Weights of a small mixture-of-experts language model, trained from scratch on English Wikipedia: 1 pick a token.
Below are experts of layer 6 (counted from 0) of a mixture-of-experts language model. Rows are named router (the router's row for the expert), up (a neuron's input weights, with its number), down (a neuron's output weights, with its number) and show model dimensions 192-255. Each number is 200 + 40 x the weight over its row's rms, rounded and kept within 0 to 999.
Before each expert's rows: a language model's description of what the expert responds to. This comes from a sample of Wikipedia text that the model never trained on.

# expert 19
Description: Numbers after pipes, dashes or names, especially goal minutes in football summaries (Neri 25'), track numbers, statistics.
router,194,243,230,200,237,201,195,167,223,263,180,186,168,236,182,215,174,223,201,282,178,258,125,217,224,138,222,129,222,240,245,166,150,209,210,155,280,228,229,219,169,230,306,162,272,243,191,204,191,197,252,224,230,160,165,244,202,234,191,199,212,219,250,183
up0,138,258,314,265,174,260,152,230,199,164,138,193,200,176,242,209,233,232,208,259,106,242,229,261,213,215,190,186,178,195,223,235,190,227,220,160,266,205,238,204,287,201,155,149,213,255,215,269,224,227,210,253,253,184,209,152,136,110,144,169,159,216,172,245
down0,209,203,199,253,171,266,254,185,113,197,206,204,196,188,265,206,212,180,216,239,177,239,151,250,195,242,232,231,189,208,161,234,191,179,176,190,212,205,165,279,242,224,197,226,225,222,185,181,193,176,134,289,182,203,243,254,163,203,221,146,182,255,234,162
up1,216,159,205,108,195,192,237,212,259,122,258,170,217,201,177,184,164,220,244,210,179,300,160,212,189,204,201,274,269,206,233,123,163,241,159,218,226,253,223,192,178,222,181,292,232,199,223,153,166,193,212,192,182,272,182,231,164,195,232,226,153,150,191,187
down1,217,181,186,224,225,180,237,149,182,176,178,131,251,221,254,178,158,147,204,246,159,233,216,169,231,126,182,232,259,184,280,111,210,224,213,268,215,188,248,243,140,167,280,225,187,140,254,193,240,133,190,215,191,219,249,163,192,223,208,200,193,167,189,197
up2,139,190,173,208,241,156,238,178,190,224,256,258,175,216,128,197,193,199,184,256,212,203,175,150,216,201,162,171,239,246,216,219,187,221,125,177,239,227,225,193,247,208,193,209,172,272,170,138,223,215,198,235,131,159,189,170,244,109,177,175,169,191,206,230
down2,197,151,218,242,270,178,248,209,220,194,191,170,185,237,175,289,227,223,165,209,206,169,234,206,168,148,186,192,205,173,228,229,267,169,144,157,193,208,214,210,133,163,153,194,203,178,159,202,152,271,216,271,139,217,171,128,181,214,218,226,222,200,197,251
up3,193,126,223,182,260,156,252,161,138,159,251,162,219,205,152,118,178,186,175,222,226,163,161,195,141,162,220,204,217,239,274,142,232,197,160,223,259,210,258,290,163,199,171,228,214,163,225,142,184,209,234,159,213,168,216,187,191,212,189,224,204,174,152,268
down3,149,235,137,212,232,208,160,227,163,257,193,263,194,259,140,201,186,199,228,183,247,175,268,223,175,158,164,188,211,107,140,155,217,251,145,261,181,187,293,245,174,219,251,163,139,222,260,285,242,178,210,201,221,236,204,244,222,193,184,163,138,209,135,224
up4,233,151,231,179,151,164,258,204,181,245,179,169,130,257,146,168,196,140,234,159,238,179,76,166,172,100,215,223,211,185,171,185,171,202,185,217,184,151,265,154,202,190,166,244,175,166,225,181,188,182,188,185,151,209,240,183,164,243,179,245,208,267,221,174
down4,244,230,247,129,189,175,221,239,229,268,239,199,161,195,206,247,226,217,217,169,277,217,166,208,172,232,201,159,186,194,170,109,219,213,171,215,148,194,208,178,196,238,225,182,302,184,155,207,209,217,201,244,190,190,171,227,204,235,193,186,229,266,236,173
up5,195,181,206,164,174,192,175,262,177,286,167,196,180,205,246,244,223,150,170,211,280,249,166,221,99,162,200,196,197,205,205,237,95,169,224,172,194,155,190,290,143,163,206,223,167,191,121,159,202,201,276,195,253,237,203,187,203,210,200,151,230,181,226,259
down5,273,155,158,192,202,233,183,189,179,193,253,240,236,208,221,259,230,152,86,208,196,188,193,227,207,143,158,196,225,191,238,156,204,262,189,142,229,226,130,252,245,216,229,189,173,192,254,177,247,180,293,206,246,247,230,197,174,155,227,242,258,179,187,228
up6,233,224,153,195,199,193,124,178,176,237,265,166,147,210,216,267,174,335,179,187,154,240,232,117,215,188,159,156,249,197,207,204,164,236,225,175,131,238,166,228,199,215,240,225,205,188,211,230,144,148,265,237,198,201,130,214,257,229,189,123,200,187,268,173
down6,147,208,228,237,171,208,169,255,166,182,161,196,190,216,139,183,223,179,297,181,154,247,262,162,193,166,197,206,219,243,217,215,207,185,180,230,261,248,186,212,186,255,181,173,221,221,142,204,159,188,125,318,189,178,207,209,231,213,177,142,216,226,149,223
up7,277,246,209,213,222,179,140,193,187,224,249,164,241,178,311,164,139,141,217,252,92,218,204,245,202,210,222,234,219,180,205,174,170,182,312,147,204,190,166,195,245,301,223,174,179,204,171,170,228,203,222,216,254,169,253,157,190,168,221,205,238,202,181,91
down7,207,221,274,235,230,229,233,127,163,224,122,190,211,211,247,219,222,207,177,192,148,184,180,98,180,171,219,184,216,230,214,162,215,195,143,208,189,184,202,139,214,180,172,160,187,211,138,175,179,181,249,299,192,185,215,115,250,176,219,185,268,242,203,250

# expert 13
Description: Degree signs in coordinates, country codes and places like ENG, GBR, London, Australia, table spacing, and Thai characters.
router,210,218,249,155,230,206,276,153,172,163,166,244,228,167,125,239,221,196,250,200,245,229,206,211,215,235,243,225,219,126,250,226,146,217,244,160,252,223,257,197,150,157,181,156,174,224,228,240,165,169,234,141,214,235,180,243,238,231,164,287,140,171,215,141
up0,193,177,234,221,256,129,248,203,172,279,181,168,254,219,243,269,207,267,232,109,155,189,190,95,215,220,205,127,189,155,219,260,203,162,161,222,212,204,161,211,172,167,210,190,165,133,202,196,202,175,229,233,164,164,252,236,238,142,150,221,224,180,208,198
down0,221,190,184,211,166,166,203,196,140,258,179,240,192,150,253,277,169,127,192,194,173,171,222,179,221,173,173,210,206,274,132,158,183,164,177,247,210,253,141,229,179,213,171,138,207,222,214,202,193,185,177,202,213,166,225,98,233,187,217,146,207,206,238,284
up1,151,156,255,176,252,175,169,251,174,245,257,209,187,258,182,151,185,140,129,204,135,238,157,84,188,183,226,257,216,181,234,208,249,246,210,203,119,185,233,208,250,231,234,176,158,229,201,177,153,127,192,272,207,234,250,203,229,163,127,125,147,199,241,205
down1,178,245,188,166,108,133,178,209,223,216,165,247,223,206,141,179,251,177,194,222,152,190,179,203,178,232,286,170,158,255,204,247,123,175,201,207,268,221,192,183,210,240,164,193,210,184,262,145,244,293,218,183,210,217,237,262,194,258,223,91,174,130,212,244
up2,237,178,198,225,229,210,141,203,284,173,202,269,190,222,204,226,172,174,285,227,193,152,128,166,136,148,259,192,181,261,274,289,284,213,189,216,109,199,184,184,206,186,251,210,204,271,227,200,156,289,181,204,211,189,130,240,204,186,281,173,218,271,168,198
down2,238,190,216,170,135,199,232,243,233,150,168,170,178,227,148,208,183,253,173,318,192,184,192,147,190,111,218,170,203,211,222,174,208,115,207,240,208,143,146,169,187,181,207,191,203,187,173,268,153,170,222,235,151,203,134,214,231,163,286,157,160,123,181,227
up3,194,171,231,264,211,153,187,225,193,142,203,272,219,234,294,199,191,216,209,243,178,162,147,218,228,165,209,235,245,212,281,232,193,225,150,220,214,197,275,153,253,182,209,197,233,243,265,224,239,175,183,242,244,153,241,179,182,282,116,225,161,198,144,205
down3,228,221,255,221,237,183,201,222,210,203,166,213,261,252,176,189,273,135,236,245,130,193,149,191,215,201,202,220,137,224,179,207,226,194,239,205,198,181,205,157,185,126,200,169,192,150,171,273,215,231,239,217,235,128,190,181,199,170,173,209,187,175,215,152
up4,246,203,201,160,145,189,185,288,227,256,171,214,215,109,212,227,177,286,139,197,220,154,172,181,168,194,231,228,253,205,191,199,208,154,234,242,150,239,227,219,102,201,191,180,208,201,149,204,188,197,243,167,199,181,194,198,185,135,161,229,138,69,184,306
down4,148,154,151,158,239,228,201,200,222,237,168,291,197,240,219,195,166,163,227,248,215,286,204,220,208,220,258,194,216,223,173,139,165,185,143,263,261,236,204,169,174,162,161,271,197,201,221,219,287,204,219,228,210,214,221,179,156,228,284,198,186,201,251,195
up5,258,189,166,157,222,120,230,183,264,187,167,211,197,246,164,181,192,157,248,216,121,165,168,158,198,214,178,153,226,191,199,141,209,226,207,239,167,153,202,124,213,214,229,203,193,256,199,188,197,308,198,151,245,191,272,197,214,174,241,246,206,199,281,163
down5,174,241,204,176,211,176,260,158,200,205,217,193,186,222,199,260,194,267,201,202,167,190,127,232,264,229,209,218,209,188,181,247,197,200,171,269,310,178,190,144,262,175,190,155,256,234,199,175,189,273,154,202,212,296,114,279,245,246,232,231,181,246,201,164
up6,224,150,207,232,205,240,174,197,176,236,135,162,309,190,220,238,155,178,229,154,220,174,182,215,188,214,256,208,219,141,177,206,218,198,183,225,195,257,201,229,173,216,126,209,142,290,252,195,222,217,180,224,208,170,153,138,117,177,247,177,213,160,244,184
down6,210,231,189,314,261,212,124,199,162,207,268,179,163,247,239,204,126,149,274,246,179,180,240,181,157,153,246,232,197,177,209,154,168,218,264,221,139,102,239,243,212,179,252,155,242,228,206,244,292,175,174,155,199,202,204,178,155,217,176,215,142,244,268,186
up7,287,186,161,238,185,213,157,190,259,225,218,195,203,176,139,190,181,262,139,243,167,238,166,224,202,147,188,193,151,153,221,187,205,212,235,174,184,175,173,240,160,121,170,231,184,227,177,87,248,248,225,225,140,219,269,213,226,163,238,184,152,192,227,192
down7,254,253,236,165,189,230,122,186,188,161,99,251,133,197,244,191,191,160,265,161,194,168,201,195,155,163,285,118,228,152,183,261,198,244,200,188,195,211,178,225,179,240,205,197,257,159,232,221,205,206,172,195,223,288,192,183,248,128,193,127,215,116,187,171

# expert 9
Description: Four-digit years and decades after in or of, such as in 1999, 1950s, 2008, plus "the" and table separators.
router,211,224,257,148,233,208,278,151,166,162,171,246,223,174,133,236,223,196,246,201,241,215,210,211,218,236,236,226,211,120,248,214,151,213,246,158,260,228,253,204,143,155,185,153,178,230,226,231,161,165,230,143,218,232,181,247,235,238,170,278,139,169,218,146
up14,193,128,168,120,167,204,203,234,273,210,235,143,234,264,177,199,149,176,173,232,202,237,206,240,226,139,171,204,170,165,192,203,154,173,194,256,271,194,221,184,189,206,292,187,168,195,162,237,206,175,274,209,191,235,233,276,215,173,166,212,187,190,152,206
down14,206,216,281,171,146,114,189,184,227,250,223,224,183,251,223,210,209,196,198,216,253,186,221,157,203,126,155,141,242,161,169,140,271,193,199,188,225,107,224,130,161,239,182,294,263,166,197,187,240,159,240,232,220,238,191,264,206,168,189,186,185,210,177,208
up15,166,166,186,136,259,125,282,194,168,150,201,169,225,280,190,236,257,212,175,199,198,251,209,245,166,185,276,200,158,250,181,247,176,152,232,148,151,181,197,155,219,199,165,209,200,184,188,238,132,166,167,208,177,181,224,219,181,170,186,194,220,230,147,143
down15,182,160,163,171,142,171,204,240,180,205,196,188,221,212,219,249,201,179,210,190,205,155,241,158,226,305,246,169,121,187,159,200,262,226,183,134,197,207,208,231,137,222,252,194,230,183,209,275,261,223,181,176,188,160,121,265,190,169,220,157,193,233,180,155
up16,225,172,229,135,221,248,178,194,254,184,251,156,253,167,230,173,192,185,217,141,201,178,188,140,136,234,231,178,183,162,260,204,151,186,147,182,158,229,161,246,225,206,242,209,202,227,200,190,211,201,215,283,280,267,164,185,195,223,159,184,210,161,240,201
down16,152,247,315,222,166,231,183,157,204,211,209,225,126,194,202,183,211,220,178,214,187,170,162,213,242,211,240,195,170,276,181,234,213,226,187,228,239,247,220,255,173,198,185,204,212,226,159,206,246,275,227,191,235,249,68,143,240,216,184,232,183,206,137,196
up17,209,147,244,212,270,131,205,194,162,177,228,185,214,176,170,251,190,215,168,239,253,181,200,142,176,175,184,206,144,236,169,219,206,160,228,200,241,194,212,173,220,260,180,213,181,106,267,268,220,209,220,214,221,208,231,217,174,257,151,214,179,302,149,110
down17,218,214,255,259,167,221,286,191,189,253,198,223,173,99,231,192,236,269,184,146,160,180,239,212,168,143,176,263,174,149,163,213,187,164,173,230,220,114,277,276,169,233,129,108,210,188,221,204,219,182,134,299,253,202,219,202,159,167,217,221,254,162,208,215
up18,99,185,204,139,265,198,160,231,171,172,218,202,261,220,219,183,225,203,176,178,281,166,142,180,126,180,159,186,175,195,152,248,211,149,238,233,241,169,272,200,154,189,223,249,216,204,204,225,154,232,197,229,151,221,198,164,219,222,196,199,219,101,207,242
down18,276,232,196,172,194,170,242,250,174,185,151,187,198,115,213,229,209,254,208,226,185,181,144,154,163,155,187,229,184,201,157,226,185,192,221,215,189,213,217,271,206,175,214,197,182,152,187,176,169,171,177,235,231,172,110,190,246,232,254,197,191,286,213,193
up19,205,218,153,170,177,134,217,262,179,240,207,241,196,228,219,143,216,212,220,203,204,223,223,191,207,162,181,155,214,166,233,235,177,186,233,173,268,202,167,167,176,287,250,301,201,228,213,296,225,148,200,164,186,196,206,219,228,131,212,246,165,147,229,186
down19,146,167,230,196,216,216,142,227,124,130,191,225,226,265,197,218,205,251,165,182,231,156,175,165,203,211,175,198,249,231,166,218,207,177,174,175,173,210,206,172,196,145,140,186,221,253,179,183,136,188,183,251,226,142,278,224,192,164,149,172,162,200,222,154
up20,194,162,282,170,174,211,131,168,191,191,157,247,117,196,209,161,197,194,146,222,158,189,168,231,208,164,180,203,201,192,237,160,167,274,279,206,218,266,210,153,254,170,213,266,226,121,224,176,232,208,186,212,181,269,126,191,205,184,171,161,155,222,215,235
down20,146,177,214,183,198,151,222,241,178,155,218,191,249,245,272,270,232,163,228,163,215,216,202,140,188,302,233,159,202,196,93,275,217,261,189,281,235,215,200,249,186,274,189,167,223,191,200,181,197,259,172,205,203,198,176,227,146,168,229,174,233,256,167,242
up21,251,148,203,185,162,240,172,264,163,169,239,163,267,152,314,210,282,186,164,199,208,204,189,173,140,175,194,179,238,180,168,241,177,293,172,202,225,169,187,140,131,189,193,173,182,161,159,205,143,183,208,174,188,234,309,159,163,162,173,157,223,192,247,234
down21,236,185,141,144,313,145,173,196,157,172,173,252,181,260,173,226,206,187,179,184,184,218,246,270,167,184,198,251,238,208,244,251,177,163,208,173,126,218,165,227,237,229,184,172,202,170,216,222,258,263,244,232,211,213,216,122,174,189,128,204,171,210,246,214

# expert 14
Description: Final pieces of US town names after in or from, like Waynes|ville, Belgrad|e, plus adverbs such as now, directly, previously, annually.
router,215,223,250,153,232,207,269,152,170,159,170,253,222,163,127,241,221,198,250,192,246,230,217,209,222,234,234,227,213,114,252,215,150,211,241,163,253,225,255,202,144,153,186,154,189,227,222,245,161,169,235,138,217,236,181,244,238,233,166,283,139,159,222,144
up0,219,236,298,244,208,175,239,300,225,159,192,169,218,203,145,237,217,215,168,168,193,207,172,218,181,179,283,131,240,162,192,202,210,256,118,174,211,154,196,161,322,195,268,188,178,162,156,149,259,209,234,256,166,235,199,157,232,222,151,197,217,219,215,244
down0,169,283,238,216,205,259,263,208,201,249,177,202,217,175,154,179,163,180,205,191,215,178,147,230,195,211,218,213,195,215,208,233,173,208,253,182,196,215,147,220,244,111,232,146,195,130,193,277,168,231,196,186,204,240,178,145,277,180,136,153,193,114,211,207
up1,197,206,181,215,152,166,244,200,178,202,230,204,233,146,193,202,221,146,275,263,202,143,201,112,235,173,170,250,144,132,200,219,187,232,247,195,97,191,176,240,201,259,225,265,246,190,205,239,223,179,199,270,226,220,253,197,153,170,221,202,241,211,208,147
down1,194,192,228,248,213,262,236,251,249,238,172,205,194,158,231,157,118,117,151,229,250,198,208,228,232,204,195,239,248,195,252,175,172,212,221,171,243,160,276,177,172,105,129,209,188,249,217,186,150,230,175,244,241,157,234,254,195,229,183,234,164,251,161,179
up2,194,156,195,224,192,221,170,297,205,119,224,204,184,232,155,247,195,122,177,154,186,174,199,243,208,218,162,213,223,227,187,194,225,221,181,149,232,171,218,214,247,217,197,205,230,169,94,178,224,217,156,194,203,216,163,194,357,271,194,201,218,171,173,160
down2,169,164,173,331,259,172,244,160,196,193,228,193,152,154,174,188,170,191,181,145,104,236,213,190,300,188,182,263,125,192,200,151,185,219,118,277,189,223,229,201,202,224,283,187,186,242,188,218,178,207,194,214,209,178,164,271,210,151,224,211,212,217,156,153
up3,214,178,279,231,261,138,165,153,183,246,227,185,229,229,298,186,160,172,257,97,159,206,200,188,184,229,197,226,201,206,195,217,139,199,202,117,113,272,269,243,230,186,207,198,182,256,273,219,236,227,236,264,172,169,168,229,206,215,234,212,252,176,219,304
down3,230,221,256,181,149,202,180,167,171,235,153,181,197,248,200,168,200,223,271,210,213,246,269,254,237,175,249,259,165,150,96,265,184,261,229,154,238,192,245,217,184,224,168,203,201,175,223,138,216,168,243,187,175,175,126,270,163,231,190,246,221,216,195,182
up4,187,266,270,254,220,170,131,255,89,173,183,200,261,203,184,138,225,211,231,235,183,255,190,244,168,217,183,191,166,254,152,213,172,199,241,146,167,224,236,181,213,136,194,243,154,303,185,220,164,196,175,229,169,256,181,219,160,187,160,228,244,239,189,267
down4,215,218,195,231,246,243,172,239,208,232,156,145,208,209,217,198,241,196,172,245,183,229,266,220,137,262,148,145,208,205,226,180,200,264,203,226,150,111,247,273,199,234,127,205,248,170,184,215,179,176,232,169,128,133,217,191,184,224,177,209,231,212,134,194
up5,172,170,178,191,253,205,221,162,244,159,229,204,100,242,213,170,195,176,201,169,165,172,218,218,218,257,243,201,200,196,235,279,210,185,174,179,147,241,167,192,186,137,210,205,149,253,214,187,197,160,252,185,229,208,195,336,195,202,193,196,196,207,114,227
down5,204,121,268,161,136,232,238,193,235,69,208,273,153,179,235,219,181,183,176,207,135,230,226,193,256,278,200,206,160,178,193,166,193,220,227,193,191,174,141,239,204,140,211,227,136,159,199,243,184,237,180,203,218,206,159,94,221,152,166,227,237,167,171,200
up6,123,203,147,189,179,233,239,242,152,98,201,236,195,193,205,111,184,170,203,196,194,201,155,249,164,213,244,270,202,206,117,240,185,183,213,146,219,230,226,268,177,238,142,159,176,211,194,249,211,201,228,197,301,152,171,196,246,159,243,154,270,194,209,250
down6,131,244,123,160,171,216,163,177,157,231,184,176,196,187,187,182,164,170,170,238,173,225,203,251,212,150,197,190,241,230,164,217,135,151,230,214,283,208,221,219,202,220,164,227,195,198,272,205,161,167,185,168,178,121,199,186,136,167,285,154,186,182,120,159
up7,286,194,215,196,257,205,186,226,178,242,186,124,228,110,217,253,194,254,194,108,190,241,134,198,258,197,187,213,220,238,151,244,196,177,156,258,220,259,184,210,138,225,221,242,162,280,186,146,191,205,219,185,230,165,154,216,163,217,130,251,160,272,269,299
down7,259,246,165,198,215,133,202,205,253,196,198,201,231,213,169,221,159,181,274,219,187,195,280,208,187,220,192,169,145,184,151,205,243,183,175,205,163,192,257,223,170,161,284,182,226,172,269,173,240,162,218,221,124,213,212,174,301,224,222,181,267,134,238,200

# expert 22
Description: Country names and codes in sports result tables, such as BRA, GER, Brazil, Portugal, plus degree signs, month names and name endings.
router,215,216,246,160,228,209,266,157,170,156,180,249,224,168,129,242,223,198,245,198,240,229,212,212,218,235,242,220,216,123,247,222,147,203,239,160,255,229,256,205,144,157,179,152,175,231,217,234,157,171,232,139,217,235,183,244,232,236,167,286,137,161,221,142
up0,213,193,137,224,222,181,225,202,208,239,213,198,191,191,215,164,215,191,211,180,245,248,184,238,134,243,269,203,179,184,221,188,262,254,206,224,261,194,151,281,242,226,233,219,233,189,150,190,212,208,230,137,229,130,122,221,184,179,230,195,226,262,147,189
down0,120,225,174,231,210,241,261,189,166,228,256,250,189,192,175,187,241,175,194,190,161,230,181,168,169,203,217,257,228,186,257,188,187,222,165,237,171,202,215,185,185,209,196,220,274,204,198,187,219,154,213,201,262,261,235,155,141,153,199,237,220,176,210,252
up1,142,208,216,204,240,227,227,141,246,233,151,143,212,259,291,143,157,205,209,232,216,162,249,215,186,182,231,221,210,182,128,199,233,146,164,238,125,144,210,157,209,240,170,203,222,187,202,143,179,260,227,150,111,201,209,236,189,188,295,171,123,187,188,238
down1,205,245,296,95,224,140,209,231,238,288,212,172,175,248,190,236,242,210,165,237,221,225,207,227,191,183,210,274,183,179,249,108,159,212,249,299,176,144,244,177,193,172,137,284,217,164,214,251,205,155,185,164,178,201,123,272,232,223,236,214,199,196,170,196
up2,224,224,199,135,211,229,185,219,153,261,205,220,243,229,205,205,222,204,186,255,142,196,276,169,199,217,235,208,213,259,175,189,234,266,176,178,190,206,156,175,186,194,174,172,192,253,172,219,175,212,213,164,201,171,216,188,185,220,204,218,191,184,189,280
down2,167,171,162,248,249,194,216,130,170,192,246,186,118,162,170,211,208,98,282,149,216,182,203,213,112,144,231,168,224,210,147,224,118,191,204,216,270,247,206,201,229,120,186,194,170,213,195,213,254,240,267,207,228,197,225,253,168,205,241,216,242,219,201,203
up3,207,191,233,200,212,203,251,232,186,236,216,180,209,228,223,161,223,102,169,249,249,143,165,250,172,217,225,216,213,191,295,259,191,116,165,192,189,215,230,198,231,167,205,225,152,169,143,142,125,247,188,218,202,211,184,164,220,201,190,200,187,105,166,198
down3,226,132,204,238,218,192,169,295,262,257,148,185,153,109,222,213,194,274,170,203,245,192,263,194,218,121,209,205,171,109,169,134,209,233,238,262,238,214,205,183,215,175,152,217,148,197,223,216,158,222,222,208,198,195,101,179,171,122,153,209,197,217,207,279
up4,165,190,251,206,213,267,224,154,208,207,156,266,278,281,175,240,156,151,216,248,181,161,202,207,89,214,172,189,239,152,171,126,168,201,143,207,219,178,231,202,205,227,191,191,178,218,235,111,266,223,222,196,167,214,171,203,214,235,186,124,142,230,209,146
down4,186,188,157,190,163,181,167,171,182,192,192,222,278,205,163,199,196,229,199,257,216,208,183,197,238,216,228,235,240,183,196,209,239,229,181,232,189,188,264,206,218,217,219,250,177,203,115,193,174,206,217,232,183,161,215,242,150,146,249,192,175,228,230,161
up5,240,196,280,147,166,186,246,148,183,225,202,240,167,296,182,232,223,189,235,155,255,280,219,192,218,133,187,199,177,203,256,252,222,300,195,190,132,217,247,195,158,163,216,126,181,200,251,233,200,321,165,134,218,203,128,149,287,235,222,181,223,231,194,203
down5,234,215,162,210,245,167,209,120,201,258,139,151,241,219,196,220,237,170,170,220,191,199,169,126,181,221,223,302,214,244,233,176,215,263,255,240,194,186,237,135,239,174,197,180,184,187,175,220,195,194,218,213,248,192,179,142,225,283,222,227,234,190,188,223
up6,193,260,246,173,211,209,128,146,242,163,125,204,183,214,139,287,199,176,171,224,162,168,144,197,249,205,188,185,156,217,193,297,261,184,180,236,190,253,174,286,217,187,262,248,216,195,158,203,208,174,176,216,145,202,174,180,134,187,220,182,232,192,163,256
down6,216,257,185,184,235,179,231,204,273,194,283,131,113,277,193,152,247,174,202,261,235,199,223,140,211,243,207,141,252,232,145,150,260,189,290,250,214,269,173,207,190,145,225,142,193,195,190,267,126,125,216,185,195,236,268,242,213,205,280,159,123,228,172,210
up7,187,270,193,226,176,139,133,132,229,267,219,175,226,206,216,222,233,190,262,131,174,261,225,196,179,281,177,183,205,121,242,214,232,289,229,178,141,152,294,220,159,209,273,176,223,175,194,214,147,176,179,155,180,258,168,243,146,208,239,187,280,222,163,230
down7,180,190,206,132,167,273,198,260,237,184,231,201,175,226,216,183,242,208,249,214,184,129,164,192,270,195,224,260,136,199,172,207,192,177,217,219,220,238,249,160,167,212,165,235,200,250,137,189,252,194,144,252,249,146,225,164,213,233,78,148,226,189,270,177

# expert 12
Description: Pipes and column-header words in sports, election and chart tables, such as Date, Position, Result, Goals, %, and separators between them.
router,211,115,148,171,243,173,192,247,193,208,186,252,148,131,193,154,299,207,82,155,238,201,144,231,255,133,218,149,177,264,215,250,192,222,269,182,283,166,191,180,189,178,166,221,226,256,204,247,185,201,119,163,201,195,204,197,163,196,191,234,236,224,214,189
up14,239,163,218,264,212,209,231,156,209,135,189,250,165,261,170,182,258,188,207,184,267,182,186,201,153,223,220,244,226,203,219,233,251,142,263,230,164,185,236,232,227,209,161,253,180,154,252,199,168,226,155,238,363,167,176,165,151,230,259,190,169,197,115,183
down14,224,257,187,231,81,213,251,237,154,173,169,124,219,231,150,223,217,199,135,182,178,203,300,169,229,186,189,199,176,231,193,204,144,203,159,236,194,191,140,168,229,245,235,193,167,206,189,236,211,258,213,219,177,216,189,195,159,114,186,293,202,191,203,295
up15,217,205,253,201,204,172,226,192,220,186,185,134,221,179,224,187,181,167,167,226,272,231,198,194,249,189,207,172,149,194,151,235,142,225,244,162,221,173,204,251,181,151,158,117,252,225,235,212,227,213,309,233,83,176,165,181,234,147,182,147,223,214,240,189
down15,227,188,166,219,207,154,159,196,239,185,141,190,201,197,157,166,222,177,181,165,211,197,251,174,241,211,101,196,220,208,173,157,204,241,141,239,237,190,190,172,222,270,112,126,207,247,235,215,166,170,204,214,206,242,196,176,177,178,207,215,225,253,192,249
up16,176,188,129,288,149,197,213,218,161,247,189,250,222,180,191,180,180,244,173,229,214,245,149,155,188,233,222,218,210,261,232,186,276,145,204,235,224,205,195,222,191,220,221,177,191,239,217,215,156,234,185,195,211,190,151,207,77,174,129,203,221,219,268,167
down16,205,165,149,252,150,174,197,277,210,159,189,234,166,255,144,150,230,116,167,145,178,208,188,211,218,175,193,216,165,169,216,178,196,188,195,243,225,189,126,204,273,202,240,196,180,208,205,233,214,261,262,189,248,197,243,227,231,118,203,208,274,183,243,238
up17,230,209,139,205,217,190,245,162,221,95,174,177,241,212,304,249,180,223,142,254,235,115,217,184,190,175,224,208,217,144,239,214,220,181,341,200,195,217,217,140,92,198,181,272,228,209,170,180,217,209,248,196,239,157,254,206,195,177,140,226,149,216,231,190
down17,236,173,163,222,178,172,141,228,137,185,176,219,191,281,232,200,134,223,182,200,204,223,264,240,173,232,214,249,207,180,160,230,124,244,202,182,186,240,188,136,268,200,218,147,170,231,229,200,307,163,158,208,308,199,171,193,214,168,130,236,224,160,218,199
up18,186,205,201,204,224,299,223,122,136,179,197,225,172,263,284,178,238,140,204,120,155,244,215,153,154,240,171,228,185,209,170,168,148,265,243,270,182,226,210,286,170,262,220,192,209,203,170,182,221,226,157,129,205,218,113,217,121,216,189,176,156,202,198,257
down18,190,219,195,168,141,224,269,156,213,169,214,230,151,180,156,221,178,194,201,132,126,268,224,205,166,238,233,180,226,154,215,237,207,169,188,111,223,169,190,162,249,206,161,169,185,173,154,271,273,188,175,184,258,162,150,201,190,198,190,188,205,275,259,173
up19,202,176,199,179,183,135,155,228,220,156,224,225,247,200,109,243,193,185,200,259,111,174,186,216,207,239,202,171,211,143,240,164,196,244,159,189,217,167,172,207,205,156,193,198,250,207,210,140,211,182,243,156,172,249,210,161,163,237,176,297,173,237,213,196
down19,170,244,178,143,175,188,199,167,176,239,155,232,159,155,206,210,246,274,198,266,189,176,236,200,151,189,72,212,208,170,217,211,230,174,180,172,160,169,213,199,148,189,200,286,228,216,296,223,172,200,171,196,227,136,184,163,90,132,248,190,103,201,169,192
up20,186,121,198,216,211,252,143,188,158,194,127,204,180,228,121,160,190,169,251,214,173,200,208,221,231,269,95,204,233,158,169,134,206,274,185,226,281,162,201,200,148,203,222,173,173,272,202,199,203,109,204,209,212,269,190,178,180,263,168,234,241,125,219,247
down20,260,203,158,174,256,219,183,216,206,191,199,181,196,226,217,194,200,202,235,230,196,208,255,140,290,241,198,112,178,166,214,205,147,275,214,146,143,209,139,153,265,200,181,160,223,132,175,164,231,182,235,229,283,219,112,115,174,160,239,207,160,207,180,153
up21,188,173,221,191,191,158,214,178,269,198,153,272,250,275,212,162,134,134,226,140,230,151,269,181,200,224,229,225,187,235,189,226,236,185,188,217,216,178,248,238,187,256,192,156,242,153,219,215,287,198,209,236,200,239,189,222,176,174,167,171,269,263,135,170
down21,223,202,170,200,183,205,187,201,174,264,199,269,194,160,184,242,146,79,206,213,196,266,165,188,270,150,151,156,181,257,211,212,176,244,231,177,152,150,275,167,222,128,219,210,308,191,138,173,241,222,205,216,183,126,150,203,192,135,231,262,202,132,220,245